python train.py --n_layer=11 --d_model=256 --n_experts=128 --activation="tanh_gelu" --balance_loss=0.000696 --lr_router=0.000578 --norm="layernorm" --tie_embeddings=true --grad_clip=2.0 --seq_len=1024 --steps=4969 --dataset="wikipedia_en"
Below are experts of layer 8 (counted from 0) of a mixture-of-experts language model. Rows are named router (the router's row for the expert), up (a neuron's input weights, with its number) and show model dimensions 0-255. Each number is 128 + 32 x the weight over its row's rms, rounded and kept within 0 to 255.
After each expert's rows: a language model's description of what the expert responds to. This comes from a sample of Wikipedia text that the model never trained on.

# expert 58
router [124 135 136 105 164 154 122 140 121 111 192 155 182 100 143 138 160 113 131 164 169  97 173 143 166 170 167 168 151 184 135  55  95  92 127  52 101 100 164 173  93  87 131 122 122 135 130 144 110 168 126 164 119 133  74 137 119 108 181 112  99 112 126 122  63 145  94  93 158 110  62 163  82 115  91 134  58 113 154 158  91 182  65  97 147 133 185  73  79 134 160  79 153 118  82 137 117 141 108 104 150 144 154 148 173  65 101 194  70 134 118 127 156 104  93 118 154 134 163 164 170 131 107 164 180  91 135 120 136 108  77 125 116 137 116  86 142 155 112 153 121 138 127 187 163 145  77 138 175 166 134 109 166 141 125 125 174 117 132  93  90 134  72  81 103 123  95  71 169 137  91 141 142 174 114 149 129 102  61 129 199 145 129 169 161 122 226  80  97 101 141 129 127 105 160 102 102  87 153 127  92 127 170  97 103 109 143 151 122 120 126 148 123 124 161 114 138 189 137 120 170 135 133 130  81 150 116  79 100  99 192 106  71 150  80 125 165 124 149 145 102 139  94 163 136  90 113 180 138 132 145  69 143 133 108 154]
up0 [128  91  94 117 121 104 107 149 136 127 140 161 140  76 116 113  97 128 103 171 114 131 113  77  81 151 149 192 166 163 164  74  93 137 173 103  89 108 154 184 110 120 155 122 107  93 105 112 119  57 182  70  83  58 127  72 144 107 106 108 176 144 191  72 109 126 121 112 135 120  77 193 171  73 119  67  99 152 109 174 110 162 109 112 169 141 156 181 187 144 146 165 156  89 149 133 114 123 157 128 143 116 126 137 148 105 193 125 159 207 115 174 207 130 120 109 149 100 138  85 159  94 110  72 182 117 149 109  81  85 132 118 101 108  80  93 149 114 133  79 111  91  83 169 107  63 167 124 154 123 153 145 131 100 124 108 156 106 149 129  87 155 124 115 127  59 137 114 114 146 144 109 141 169 141  91 145 193 118 171 178 108 151  96 138 120 130 134 107 110 179  79 116 100  95 150 130 118 146 148  86  86 125 109  93  94  99 143 149 148 101 206 143 143 138 116 133 174 121 144 172 124 128 135 121 143 120  76 113 161  73  75  61 166 135  95 156  91 142 165 107 145 157 119 147 142 170 118 178 161 156 181 109 127 173 151]
Description: Plural s endings and record-type nouns like career, season, votes, Result in sports and election tables, plus closing parentheses and table numbers.

# expert 57
router [165 168 128  82 126 135  79 105 144 113 175 181 174 127 127 110 143 108 151 140 129 164  77 136 173 144  74 130 112 131  70 122 111  79 132 108 173 108  99 122 139 141 199  75 145 138 101  81  87 178  97 154 150  58 220  93  81 100 147 124 143 121  82 149 125 120 130  91 125 106 167 153 156 131 125 119 102 146 144 147 123 148 163 122 130 175 123 115 197  76  81 110 129  89 160 131 102 118  82 138 141 104 117  75  65 120 132  88 184 150  98  88 123 109 144  91 103 132 113 126 200 110  64 131 161 127  98 115 142 128  90 132  92 146 100 166 131  78 127 103  85 146 124 100 106  87 116 155 161 152 181  75  95 147 104 148 101 150 190 139  90 141  94  67 120  90 140 181 143 120  94 116 176  93  84 163 143 131 166 120 179  87 103 134 145  46 115 135 107 157 165 176 114 100 104 152 101 155 144 186  80  79 128 113 133 108 103 184 135 116 134 149 149 151  93 110 144 102 158 157 168 136 155 118 111  76 160 120 139 152  93 142  88 104 172 145  51 148 181 110 110 102 117 172 164 148  84 113 159 133 188 162 168 176 132 170]
up3 [148 152 128 124  98 203 137 114 136 154  93 147 191 119 176 108 144 178 163 125 128 135  69 155 119 109  73 126 112  82  60 125 161 109  73  90 127 146 163 107 106 128  73 163 137 153 118 125 103  98 132 141 134 145 133  94 111 190 155 135 160 126 152 159 108 146 173 134 123 119 127 126 179  87 104  89 137 166 138  72 152 108 135 148 137 119 118 109 115 134  95 120 131 101 121 128 105 153 124 143 159 161  60 157 177 179 145 125 103 180 111  96  48 171 135 110  91 154 170 155  98 135  83 106 102 128 101 149  89 117  53  89 127 117 137 155 126 216  96 182 123  93 119 126 121  91  66 140  98  91 106 170 222 187 140 146 122 126 126 125 116 129 140  94   0 117 149 124 166 141  74 101 110 117 115 157 112 160 161 102 126 154 101 120 108 101 157 113 144 144 167 138 152 104 167 120  94 123  96  78  79 161 100 122 112 104 180 126 192 122 112 137 116  86 105 116  98 156  97  96 184 135 136 136 175 140 164 130 149 126  74  92  58 141 143 178 123  94  83 115 177 168 119 140 145 141 123 148 175  90 150 111  66 142 174 167]
Description: Word-internal pieces after a capital or first syllable, like T-ran-sfers, In-cl-uded, se-con-d, Inter-com-munality, often in section headings.

# expert 14
router [134 125 147  88 168 163  93 157 152 195 144 186 175 127  66 170 159  82 179 119 152 147 172 180 121 179 144 195 122 205 102 109 118 109 114  93  52  85 171  70 152 147 110 112 163 145 128 179 150  95  92 128 158 128 195 163 116 108 117 200 164 153  87 129 146 121 120  77 115 104  88  60 150  86 123 136 121  79 114 151 104 127 178 115 123  85 113  95 114 122 110 153 101  88 122 156 123 101 147 111  97 133 142 162 149 155 133 147 112 126 145 140 150 141 137 111 145  82 108  36 153 138 144  87 102 133 181 143 120 116 121 131  78 126 153 152  98 202  71  50 135 216 141 133 141 141 115 131 176 172 175 104 123 110 104 159 107 159 141 132 105 145 135  97 154 175  93 144 151 122 120 165 162  99 105 127 126 122 163 134 111  88 135 130 132 131  93  64 112 122  83 105  66 151 120  84 126 171 167 151  81 114  81 103 111 152 136  90 116 149 188 109 141 142 107 107 140  87 115 184 154  88  98 127 101  60 196 141 138 147 118 103 129 159  90 130 103  98 182 163  82 128 124 134 165 143 110 163 135 118 143 166 179 101 136 150]
up0 [152 136  97 131 117 104 135 114 138  65 120  76 131 116 129 119 111 153 136 111 119  83  94 141 165  85 107 147 125 138 114 104 104 125 164 145  51 157 131 144 133 158 155 116 113  82 130 115 160 123 104 108 143 125 124 122 100 138 143  76 132 114 171 137 139 110 142 135 135 181 141  70 110 113 120 141  73  87  99 122 185 115 143  99 147  64 158 150 153  98 162 114 125 135 162 128 116 194 167 152  41 186 181 125 134 110  96 110 155 185 161 214 133 125 153 145  84 135 102 154 160 128  95 143 199  69 116 123 115 163  99  93 141 137 131  89 171 150 113 185  82  78  75 188 130 130 170 148 117 171 158 156 173 155 131 166 143  80 146 178  77 164 118 154 150 104  70 143 167 110 147 174 134 121 131 137 196 107  61  78 172  83 123 157 132  81 155 153  77 155  93 119 134 161  84 150 145 112  26 107 147 112 107 173 138 144 123 125  97  88 151 158 121  91  72 131 178 183 145 156 165 151  50  90  54 109 133 161 114  87 180 104 137  93 103 122 131 119 106  80 147 141 128 147 124 107 164  97 123 170 156 133 152 115 120 137]
Description: Pronouns, auxiliaries and contraction endings, mostly in song titles and quoted speech, such as we, you, be, I've, You're.

# expert 41
router [ 49  98 135 163 174  77 156 132 153 162 145  80 164 195 123  99 163 134  97 150  78 141 127 106 110  84  64 167 153 159 149  89 142 143 128 185 147 142 136 152 113  78 154 133 117  85  93 172  85 142 159 114 162 137 120 135 109 228 105 146  97  86 185 136  87 110 129 113 120  89 131 127 188 127  80 105 160  79 133 150 196 197 117 143  81 150 156 139  86 138 125 119  66 168 124 117  68 124 117 147 150 107 146 140 101 117 103 204  96 141 124  79 134 130 146 118 141 116 155  92 159 182 121  90 125 123 145 159 121 152 140 161 132 116 140 118  80 163 167 142  90 196 132 138 151 129 150  44 144 154 101 165 116 169 148  92 172 104  80 119  89  98 146 144 131 145 158 116  60 161 109 141 101 131  93  97  99  71 105 121 145 143 180 159 125 150 173 114 135  92 121 133 192 191 145  80  91 123 143 110 109 122 110 125 122 143 150 139 125 152 159 185 154 134 192 111  82 172 143 107 132 132 117 186 164 125 109 151 178 170  98 170 113 150 129  92 126  64 127 151 130 162 150 156 104  93 104 160 119  69 144 109 183  85 116  89]
up8 [ 97 106  93 161 192 128 171 119  93 133  98 119 167 160  75 103 163 126 162 201  90 120 144 138 170  93 125  97  92 111 153 155 146 128  98 115 143 113 142 144 119 208  94  84  76 138 120 138 119 117 153 176 117  89 141  85 112 137 115  88 137  90 131 143 176 162 111 120 104 169 131 144 140 127 118 103 151 110 171 134 147 152 134 143 112 148 124 159 131 137 147 147  52 207 141 139  89  72 136  91 110 143 177  86 133  97 198 174 110 124 110  96 141 138 123 156 167 100 126 154 121 133 148 123  76 204 104 133 158 109 151 169 101 192 158 123 136  90  71 100 155 139 204 135 146 108 101  88 170 145 108 179 116 102  81  58 120 158 164 117 177 145 100 120 115 151 163 105 111 112 141  99 135 118 146 113 123 101 165 111 111 131 158  69 171 128 120  76  82  89 163 113  98 148 140 208 132 105  58 159  68 135 187 156 130 158 114 108  72 124 164 104 104 142 125  75 134  85  99 146 120 157 123  69 129 173 100 128 164 119  77 141 154 110  93 148 113 173  84 208 129 151 144 109 188  78 100 158 119 183 149 137 198 129 124 121]
Description: Pronouns and nouns that finish a verb's object or subject, e.g. described it, calling it, him, them, students, songs.

# expert 19
router [175 129 138 125 191  71 165 148  83  69 177 125 150  96 145 160  90 153 163 102 110 150 177 118 154 134 145  81 185 112 169 101 139  91 133 122 150 123 198 101 132 166 137 111  98  95 149  89 134 119 117 124 149 113 100 120 158  90 113 118  82 155 118  95 156 157 111  82  68 136 100 143 161 136 101 125 185 179 130 164 134 122 113 113  93 137 132 100 134 100 171  90 137 158  97 125 185 139  86 130  69  82 203 175 145 131  72  80 154 108 135  90 155 154 125 166 148 195 152  89  80 124  86 124 131 121 121 143 155 107 105  80 183 122  68 148 176 108 130 117 198 145 186  98 157 124 169 106  95  97 165  93 185 133 116  86 154  48 131 144 115 137 129 146 106 157 111 127 150  89 106 146 146 122  99 180 157 123 103 131  88  63  66 148 107 164 149 117 116 104 160  91  83 139 129  73 113 107 118  94 156 130 137 115 149 168  95  93 175  97 162 120 128 108 115  89 121 136 134 112  72 118 104 107 171 142 139  89 200 178  96 151 107  65  80 118 137 125 126 161 157 137 107 124 151 163 214  99  96 166 139 114  72 166 155 103]
up0 [102 123 145 154 157 129 148 135  95 123 140 127 160 141 106 114 114 172 132 105  47 144 129 103  71 128 151 139  98  98 155  65  49 124 127  99 161 163 129 105 117 129 108 126 136  95 171 113 148 130 172 110 108 183 115 115 105 178 114 158 125 127 118  76 126 171 123 190 184 105  99 123 174 114 120 135 151 201  97 112 124 111 184 115 161  78 132 116 154 103 167 117 128 235 129 145 149  56 156  78  97  76 126 121 151 146 164 127 140 131  90 150 220 151 101 104 177 144 160 128 136 147 126 134 116  91  83 140 128  90  84  93 137 118 130  96 142 131 102 140 130  81 169 138 119 107  92 128 212 147 108 154 162 127  90 160 143 111 122 153 123  86 113 135 100  96 152  77 129 154 112 135  76 156 186  70 129 119 149 184 123 143 119 102 192 133 166 127  59 111 129 111  75 159 120 197 163 175 147  94 148 158 121 103 100  91  35 180  90 141 168 148 126 120 106 141  64 114 124 146 142 128 130 109  97  89 137  73 155 100 149 136 109 132 131  55 121 110  72 105 167 111 156 144 118 140 186 100 115 184 161 131 137 127  79  88]
Description: Opening pieces of surnames and Latin species epithets, such as Gar(cía), Hay(ashi), long(imanus), fun(ebrana), in taxonomy lists and name tables.

# expert 27
router [125 146 108 118 124 173 129 103 112 132 131 131 185  90  88 104 187 125 114  72 110 110 146  89 104 150 130  99 152 155 138 113 147 104 216 110 114  89 175 150  54  69 144  98 130 166 104  64 169 124 122  75 157 139 150 104  99 125 158  99 137  64 164 159  90 102 115 149 162 135 101 125  71  94 132 111 128  92 169 173 108 107 153 117 136 130 124 107 160 137 117 146 121 103 106 174 103 180 102  87 114 131 145 140 106 132 130 209 129  91 109 142  88 133  93 161  72 181 181 158 113 140 135 136 163 111 100  99 171 114 144 125 131 110 117 101  55  89 148 157 114 163 114 121 185 145 163  95 144 148 155 141 103  99  95  87 117 125 146 167 160 176 163  95 162  89  94 168 156 208 171  92  77 100 148 187  82  59 121 137 177  92 154 114 168 186 137 124 162 108 123 144 155 139 100 127 122 137 114 113 151 112 153 157  93 150 141 156 141 190 139 128 118 165 122  55 188 186  56  95 143 147 162 146 135  70 100 118  93 153 122 155 130  86 136 171 153 119  76  91  94  89 145 147 113 107 178  87 132 211 118 117 130 121 154 151]
up3 [111 142  96 160  97 126  69  53 142 108 115  90 152 127  71 110  60 138  98 129 154 104  94 147 108 149 109 123  93  88 120 113 101 151 143 122 101 193 113 118 118 120 135 162 117 163  98 154  62  48 159  70 111 104 160  64 130 151 162 105 178 198 171 174 142  69 149 129 155 118 123 178 154  63 158 104 177 150 159 146 119 114 121  57  74 126 122 122 172 142 116  86 162 131 124 169  69 104  97  69 152 129  64 149 197 126 120 126 165 200 139 154 126 140 177 154 112 114 143 101  77  97  84 129 176 113  97 159 154  92 149 124 118 107 134 118 111 170 187 106 143 142 123  78 167  76  88 130  99 153 102  86 135  87 134 110 134 131 155 174 102 134 139 126 144 146 171 130 177 167 133 134 115 130 138 135 157 116 149 146 145 134 194 121 126 117 137 140 100  94  94 189 213 140 107 180 119 128 159 161 129  76  96 111 113 162  88 113 132 111 220 112  92 157 134 129 148 152 118  94 128 180 139 120 117 160 199 137  87 152 126 146 121 146 129  92 104 110 134 171 167 193 124  89 148 107 123 129 176 151  98 125 112 166 127 127]
Description: Braces, carets and symbols in footnote or LaTeX markup, plus country codes in sports tables like GER, NED, IRI.

# expert 56
router [177 166 196  97  89  99 122 127 156 151 100 137  80  88 203  55 165 154 165 106 135 142 107 170 178 158 118 154  94 117 135 142 106 143 105 141 112 136 149 147 164 111 174 100 177 184 109  90 147 155 166 149 142 102 172 143 110 155  83 121 165 159  66 147 107  97 148 147 111 145 186 118 139 137 158 125 117 132 144 121  91 117 177  97 115 117 117 159  98  94 165 128  78  65 104  89 156 117 185 110 152 113 117 158 108  69 174  95  93 120 120 107  89 117 150 121  75 131 110  91 138 167 120 111 108 104 151 130  91 132 149 150  90 135 208 179 169 120 105 101 109 167  93  91 131  71  98 121  95 138  86 157 117 122 110 143 185 143 133 109 112 145 111 105 169 121 110  73 120 186 124 162 145  73 119 147  81 164 124 111 146 105 110 202 209 122  62  61 129 143 105  92 143 134 113 151  74  81 132  90  93  96 104 118 148 173 119 158 117 113 195 180 118 101  75 148 110  64 118 144 155  79 154 146 167 118 135 149 109 126 150 104 118 119  86 125 136  79 171 152 118 132 179 100  73 154 149  88  95 128 166 184 118 184 169 128]
up0 [119 182  87 118  95  97  78 138 177  98  88 111 140  63 180 102 142 100 141 151 159 163 103 187 132  95 111 107  56 105 132  89  84 162 177 121 201 156 174  81 192 142 159  95 140 121 108  95 118 124 154  95 176 107 147 159 162 126  10 131 174  98 184 122 148 130 113 125  25 136 132 144 111 173 113 115 111 128 122  43 117 140 113  91 103 130 171 130 107 140 121 137 140 124 104 139 151 111 116  88 155 102 155 122 151 102 129 127 108 127 154 170 142 140 105 186 114 112 121 129 111 146  94  60 126  41 114 178 110 151 104 173 114  71 165  90 178 131 124 121 111  84  83 118  53 183 168 116 149 149 136 148  97 202 163 145 140 120 142  87  95 139 108 139 131 121 132 111 150  76 107 140 143 130 128 152 103 139 145 121 126 175 128 136 160 119  92 109  50 175 112 164 138 171 144 124 146  96 104 134 130  84 121 166 149 139 103 145 197 130 132 141 140 126 136 115 170 109 141 101 142  85 146 119  96 182 130 130  79 173 142 107 125 116 137  73 172 157 132 159 144 121  91 145 120  83 168 135 172 100 155 106 147 200 143 162]
Description: First pieces of words opening song, film and book titles or quotes, such as Wal in Walked, Van in Vanilla, co, sur.

# expert 61
router [113  77 118 120 120 140  84 124 111 193 111 140  80 150  82 192 182 143 111 168 108 120 123 140 122 100  69  76 165 125 100 107 106  75 122 142  96 101 125  91 201  87  63 139 154 142 150  93 102 133 136 125 181 148  98 133 139 144  93 142 109 177 127 150 205 148  46 114 169 131 126 192 141 149 155 166 161 165 179 179  92 183 102 130 171 120 122 139 150 155 164 121  83 132 179 126 106  97 139 180  69  66 110 161 110 136  77 112 151 161 117 103 146 138 106 143 145 106 136  94 125 121 136 163 103 190 155 113  89 185 181 153 120 111 134 146 145 119 136 104 103 145 191  80  94 119  84 140 109 155 143 108 147  97 124 139 133 138 127 132 104 114  99 111 149 130 145 146 166 132  83 116 134  90 101  69 129 116 135 104 132  87  95 158  60 176 120  89 117 140 165  99  99 133  67 128 141 132  56 149 131 136 119  75  91 159 112 126  96 129 133 116 122 127 132 131 156 196 179 104 110 125 121 173  98  70  80 127 186 164 131 158 141 133 125  72 146 140 146 108 105 134  88 123 136  64 156 156 127 241 155 162 108  55 112 138]
up3 [139 103 181 132 145 107 128 117 159 138 135 151  87 141 151 139  99 150 184  62  67 187  97 149 159 196 135  97 136  86  53 174 141  89 152 162 134 159  82 147  72 101 106  88 102 124 118 106  86  99 139  97  99  94 145 150 166  92 126  94 112 121 185 136 122 153 181 120 171  86 110 103 145 116 148 133 172 145 150 118 133 149  93 133 187  88  86 122 113 139 133  72 141 119 127 139 136  46 136  92  88 103  87  54 180 101 131 159 104 103 149 106  89  99 155 132 168 139 120 126  80 116 125 120  80 128 142 163  94 144 184 182 123 137  80 100 148 113 165 188  87 124 112 157 115 122 142 201 144 153  84 143 117 140 156 185 165 112  65 120 115 125  91 121 140  93 123 140 125 148 150 129 130 159 142 159  58 127 135 103 155 134 112 145 170 145 129  67 123 189 134 201 168  77 155 174 149 127 115 181  95 215 115 164 130 188 123 130 160 142  89 154 121 125  98 161 117 157 125 119 160 138 148 126 161 116 126  68 204  79 162  72 109 144 163 125 120  75 183 119 116 101 104 122 122  81 134  92 138 127 106 180 140 110 118 132]
Description: Negation and auxiliary verbs such as not, be, can, is, were, been, especially not after could, did or is.

# expert 30
router [111 141 140 104  87 149 167  84 168 135 166 119 180 121 136 124 121 141  99  79  63 167 101 198 189 156 105 158 110  99 154 126 147 146 174 124 147 149 111 136 127 114 132 114  89 105 159 137 121 102 110 107 122 172  93 153 106 164 141 161  66 113 113  79  24 152 126 103 146 127  91 152 106  66 147  61 151 153 110 126 121 166 109 134 109 107 113 152 122 184 103 152 102 137 113  85 137 103 102  99 147 136 179 156  85  76 114 150 131 113  87 107 140 127 129 132 117 109 120 162 126 106 174  78 154 124 164 144  69  73 148  80 184 110 166  96 152 114 140  84  85 108 171 167 151 110 126 133 164 148  80  97 153 115 196 121 136  93 171  92 157 142 166 124  99 134 118 139 128 163 136 117 132 127 132 138 121  57 142 149 134 151 179 105 114 142 169 174 153 116  97 157 168  92 132 126 169 122  97 135 154 108 159 127 154 193 179 157 118 161 153  92 166 128  92  86 142 149 113 128 112 154 135 154 104 156 236  86 163 126 107 126 199 172  74 152 122 128 156  47 166 186 204 149 127  94  78 162 185  90 116  87 115 103 141  94]
up3 [142 156 119 111 142 147 173 157 103  78 138 125 131 153 122 139 130 156 108 117 137 157  94  97  96 124 119 165  72 129 145  88  55 148 179 167  86 126 120 156  55  56 168 131 140 162 117 122 119  97  62 116 124 144 150 144 123 160 112 118 140 109 132  74 123 125 118 125 139 164 115 177  79  95 136 100 174 165 118 155 134 175  84 155 142 148 102  68  82 188 132  97 156 122 132 149 142  92 146 105  85 162 142 107 114  54 142 143 163 145 112 101 125  57  93 145 202 132 124 155  60 153  98 179 184 154 115 115 137 139 120 108 104 142 172  83 139 116 138 100 109 143 170 152 145  94  64  85 106 145 124  83  74  91  52 147  86 110 150  68 108 162 138  62  92  87 160 193 124 112 165 119 103 123 160 137 139 117 168  97 133 180 115 163  85 141 124 160  93 164  86 171  72 110 165 151 171 132 139 127 134  84 171  88 130  92 153 118 131 162 175  98 155 150 114 181 105 145 122  84 102 188 142 153 173 129 112  98 146 163 144 122 110 128 118 138 206 137 148 160  77 162 120 109  83 129 106 144 149 133  45 129 152 173 127  81]
Description: Common nouns after the/a naming organizations, offices or actions, e.g. force, Army, President, government, investigation.

# expert 54
router [176 133 192 100 143 197 131 132 156  74  81 114  85  92 148  91 126 121 124  79 170 139 130 181 169  74 121 119 145 101 112 151 107 150 123 123  88 104 132 135 126  84 183  96  93 155  51 108 150 151 193  71 157  68 128 103 118 115 144 140 142 112 137 153  53 102 154 158 144 130 138 129 105 168 108 102 118  99  95 122 138 119 114 125 162 111 117 140 104 164  85 131 153  58 125  99 146 150 102  82 129 135 104 104 142 149 152 136  88 120  74 103 121 127 156 125  68 144 111 130  77 103 141 148 179 164 151 122 119 128  99 113 112 132 127  43  85 122 135 188 156 171 150 151 145 173 111 212 139  95 185 151 143  97 149  83 115 116 130 151 173 135  92  88 141 151 119 185 119 169 120 102 119 147  99 101  96 139 162 135 147  96 143 116 130 140 154 106  60  87 111  43 150 161 156 169 146 154  74 159 143  69  46 103  97  74  98  74 115 121 146 138 161 150 189 177 183 165 167 152 143 102 153 170  88 141 110 163 116 103 121 188 117 161 126 133 134 134 107  93  93 129 102  74  99 149 163 137  61 129  90 124 100 160 134 113]
up0 [144 130 167  95  99 103 157 140 125 166  98 118 100 106 195  86  82 113 136 187 168 177  88 109 147 139 154 104 125 113 169 170 174 150 138 129 139 178 178 152  96 204 129  71 145 145 148 115  93 139 106 178 130 145 111 126 123 114 150 161 161 107 119 124  63  94 150 115 141 105 104 111 122 104 134 174 146  84 134  96 140  61 159 144  75  88  38 143 153 160 110 103 132  75 181  99 118 121 195 117 146 113 153 159 176 116 127 107  88 188  77  95 166  87 116 139  63  97 109 171 166 123 110 163 134 148 125 158 153 131 111 131 125 178  88 139 158  45 113  96  87 124  92 133  42 128 167 107 113 176 132 140 173 126 117 150  99 162 129 174 126 131 105  74 112  97  99  86 168 150 160 130 124 167  74  98 135 157 197 168 134 102  77  96 137  56 154 141 117 125 181  95 126  66 113 125 135 124 110 114 104 174 115  67 111 124 124 130 124  86 129 137  89 155 115 124 137  79 161 106 157 155 163 108  88 151 131 136 146 143 131 200 136 162 139 137  97 158 141  78 203  85 143 145 156 129 155  99 158 127 160  82 117 129 146 154]
Description: Year numbers and em dashes in table cells and lists, e.g. Oct 2002, born 1994, —N/a, plus odd mid-word pieces.

# expert 45
router [137 132 106 129  79 108 142 123 102 131 178 159 159 165 122 162 137 139 130 142 157 132 142  84 163 165 175  40 103 120 169 127  90 110 146 127 162  95 137 101  91 204 110  87  90 133 111 189 102 100 119 191 136 135 128  81 181 122 146  47 197 146 118 109 162 101 147  83  92  98 100 139  88 125 116 157 206 127  92 179 112 114 106 155 111 128  89 110  94 157 145 145 126 122 106 116 157  93 111 109  94 106 141 179 175 109 184  95 118 120 158 100 133  58 108 169 162 160 117  86 154 119 124 181 162 135 138 122  67 106 132 170 142 151 127 173 183 129  86 139 151 180 143 127 152 136 107 112  87 102  85 145 177 122 131 149 111 125 141 125 131 113 130 144 136 139 118  81 163 182  90 107 114 117 214  50  97 110 163 182  92  88  88  73 110 135 133 167 201 115 154 138 111 109 126 118 128  61 146  87 153 133 131 145 125 212 130 110 148 181 113 139 135 138 126  89 110 154 130 113  86 114 107 128 160 132 151 144  69 160  69 104 140 130  75 148 158 141 157 125 165 129 133  82 155 173  97 136 114 180  76 150 126 155 136  48]
up0 [152 111 125 130  82 143 157 105 134 175 131 118  72 187 144  95 110 170 117 191 165  74 104 106 101 158 179 151 165 153 110 154 155 148 139 202  73 112 110 123 139 166  83 115 130  85 144  87 101 102 166 152 133  47 163 188 157 132 125 103 159 164 108 133 110 159 131 113 127 105 161 115 122 154 150 119 141 103 157 127 150 142 165 147 178 131 111 193 156 159 112 176 174 154 177 130 136  96 104 118  82 112 124 132 162 106 161 175 132 152 141 132 106 146 138  88  95 135  58 121 166 164 167 168 148  85 149 192 155 138 131 117 169 120  65 163 126 140  54 168 155  89 125 112  72 150 118 142 108 165 111 120 130 103  91 158  73 204 122 167 119 149 109 138 143 105  78 112 121 129 119 117 146 132 151 139  61 188 101 146 160 104 108  89 156  81 113 164  61  87 102 134 152 122 103  92 163 108 118  82 139 152  98 127  83 113  91  71  78 178 103 154 110  54  55 172 154 117 113 146 140 134  63 118 127 112 123 172  77  61 117 147 144  91 145  52 141 109 153  90 131  93 124 125 101 115 129 169 137 133  97 175 126 112 133 141]
Description: Opening syllables of words and names after a space, like pro in proximity, fa in faintly, so, co, Ve in Vegas.

# expert 2
router [156 118 207 153 129 124 166 163 149 195 124 151 162 107 120 136 125 158 136 130 155 117 143  83 151 129 186 132 137 131 101 122 120 118 166 131  90 133 159 105  92 182 170 122 148 125  82 129 184 119 104 151 138 149 132 147 137 160 119  86 199 133 109 109 142 154 123  53 104 132 108  86 163 111 149 112 136 152 116 133  87 131 156 216  89 136 123  68 165 140 133  96  84 105 100  95 155  64  96 143 120 138 147 130 154 103 150 150 167 144 139  83 124 128  94 148  94 165 116  78 113  95 130 171 123 141 176 114 136 153  73 153  88 180 116 200 147 189 116 132  87 107  89 111 117 111 108 114 121 165 100  75 150 140 101 105 183 111  99  90 118 127 187 181 118 150  96 116 130 101  89 145 154  87 133 173 119 184 146 141  98  60  58 103 157  66 135 106  76  72 115  92 141 114 132 131 155 112 176 153 117  84 111 174 132 175 150 148 158 159 149 143 174 155 120 139  71 180 131 131  96 117  76 102  86 114 167  62  73 140 134 133 134  90  68 122 153  80 159 131 174  85 129  55 187  95 121 115  72 155 118 152 151 184 119 113]
up0 [132  91 108  70 134 121  96 125  95 169 113  89 159 162 113 113 157  96 119 119 170 160 128 115  73  97 194 120 155 196 130 144  96 112  95 153 138 133 123 157 170 168 122 173 121 115 130 142 155 133 164 125  27 127 162 121 126 134 179 104  79 141 135 131 113 174 121 176  44 124  86 149 109 157 118 124 117  80 161 122  83 120  95 131 136 142 164 113 157 145 118 137  79 142 123 129 117 133 149 147 172 144 104 105 187 108  49 130 152 112 107 128 149  95  77 151 135 101 134 103  91 100 140 111 119 180 169 165 155 137 137  91  97 129 149 147 152 138 100 152 173  98 105 122  85 145 139  95 165 147 203  98 136 213 124 155 135 159  72 141 132 141  50 162 150 154 116  81 145 168 127 110 141 102  58 118 147  80 157  39 121 164 153  81 177 139 159 135 134 142  81  98 121 120 136 120 169 210 114  89  87 156  95 117 158 161 136 147 113 125 103  73  95 157 120 164 116 167 143 124 100  68 102 122  90 114 156  82  71 138 116 164 100 115 134 136  97 155  87 116 132 146 163 151 178 176 163 166 112 144  92  99 183  78 137 197]
Description: Short word-initial pieces starting names and titles, often capitalized, as in Ga, Ti, Me, Fe, mu in Frankenmuth or Grenfell.

# expert 9
router [ 86 171 123 179 115  94  68 195 111 105 187  77 152 136 148 119 167 150  92  83 139 110  91 141 129 155  88 133 158 114 149  78 142 140 164 157  84 148 121 138 126 147 131 131  80 112  97 149  79 124 112 113 124 104 115 184 184 148 103 177  75 154 124 171  72 162 122 152 175 121  97 186 127 127 114 121 166 112 167 156 100 124 104 105 239 162 138 127 110  65 130  90 117 195 104  78 110 138 133 157 165  90 113 124 128 121  58 149 102 155 115 113 155 103 162 151 134 116 164 125 142  95 140 133 161 121 137  64  75 197 103 143 141  91 146 124 124 174 133 159 139 134 131 116 126  87 162 147 108 141  52 115 109 148 116  85 121 187 147 142  92 183 147 146 150 147 150 112 129  98  74 159 124 195 139 103 102 115 130 135 138 152 164 116  81 109 147  95 138  61 127 114 141 156 189 145  57 142 104  92 123 137 143 100 115 173 142 149 104 102 117 137 131 154 147 151 106 132 139 138 166 182 152 116 136 119 207  92 113  60  66 106 124 180 182 134 145 126 186 114  99 129 106 155 116 163 128  88 138  88 210 127 140  79 113 184]
up8 [146  88 116 106 188 121 164 148 120 118 133 121 116 144  78 124 110  91 163 149 127  82 164 128 119 107 185 128 127 114 169 137  77 124 197 192 173  88 108 181 129 191  92  96  98 101 100 203 125  40 141 145  95 149  96  95 105  82  68 157 142 209 151  85 127 155 102  99 122  70 152 177 155  87 128  95 179  92 138 136 106  44 104 126  89 116  72 127 117 164 173 133 151 112 168 117 118 106 136 153 115 136  96 132 161  86 157 100 114 107 133 136 169 126 137 162 102 117 179 104 171 115 137 217  93  88  85  67 168 124 120 121 143 106 109 130 140 119 128  74  86 143 156  91 173 119  97 115 117  69 144 110  93  89 101 156 199 186 117 148 137 136 106  58 153 156  97 132 188 109 125 129 179 131 119 117 105 116 128 125 139 135 138 131 116 156 146  83 111 119 185 179 155  92 154 134 147 129 162 101 157 193 104 143 105 110 114 132 182  82 171 122 146 150 185 109 123  77  81 115 102 125 149 129 134 177 106 141 103 160 119 161 161 118 168 118 134 147 155 144 106 111 182 117 129 134 104  72 133 144 147 192 143  89 111 112]
Description: Noun-ending pieces, mostly plural s and suffixes like -ities, -ism, -ations, plus nouns like people, members, students.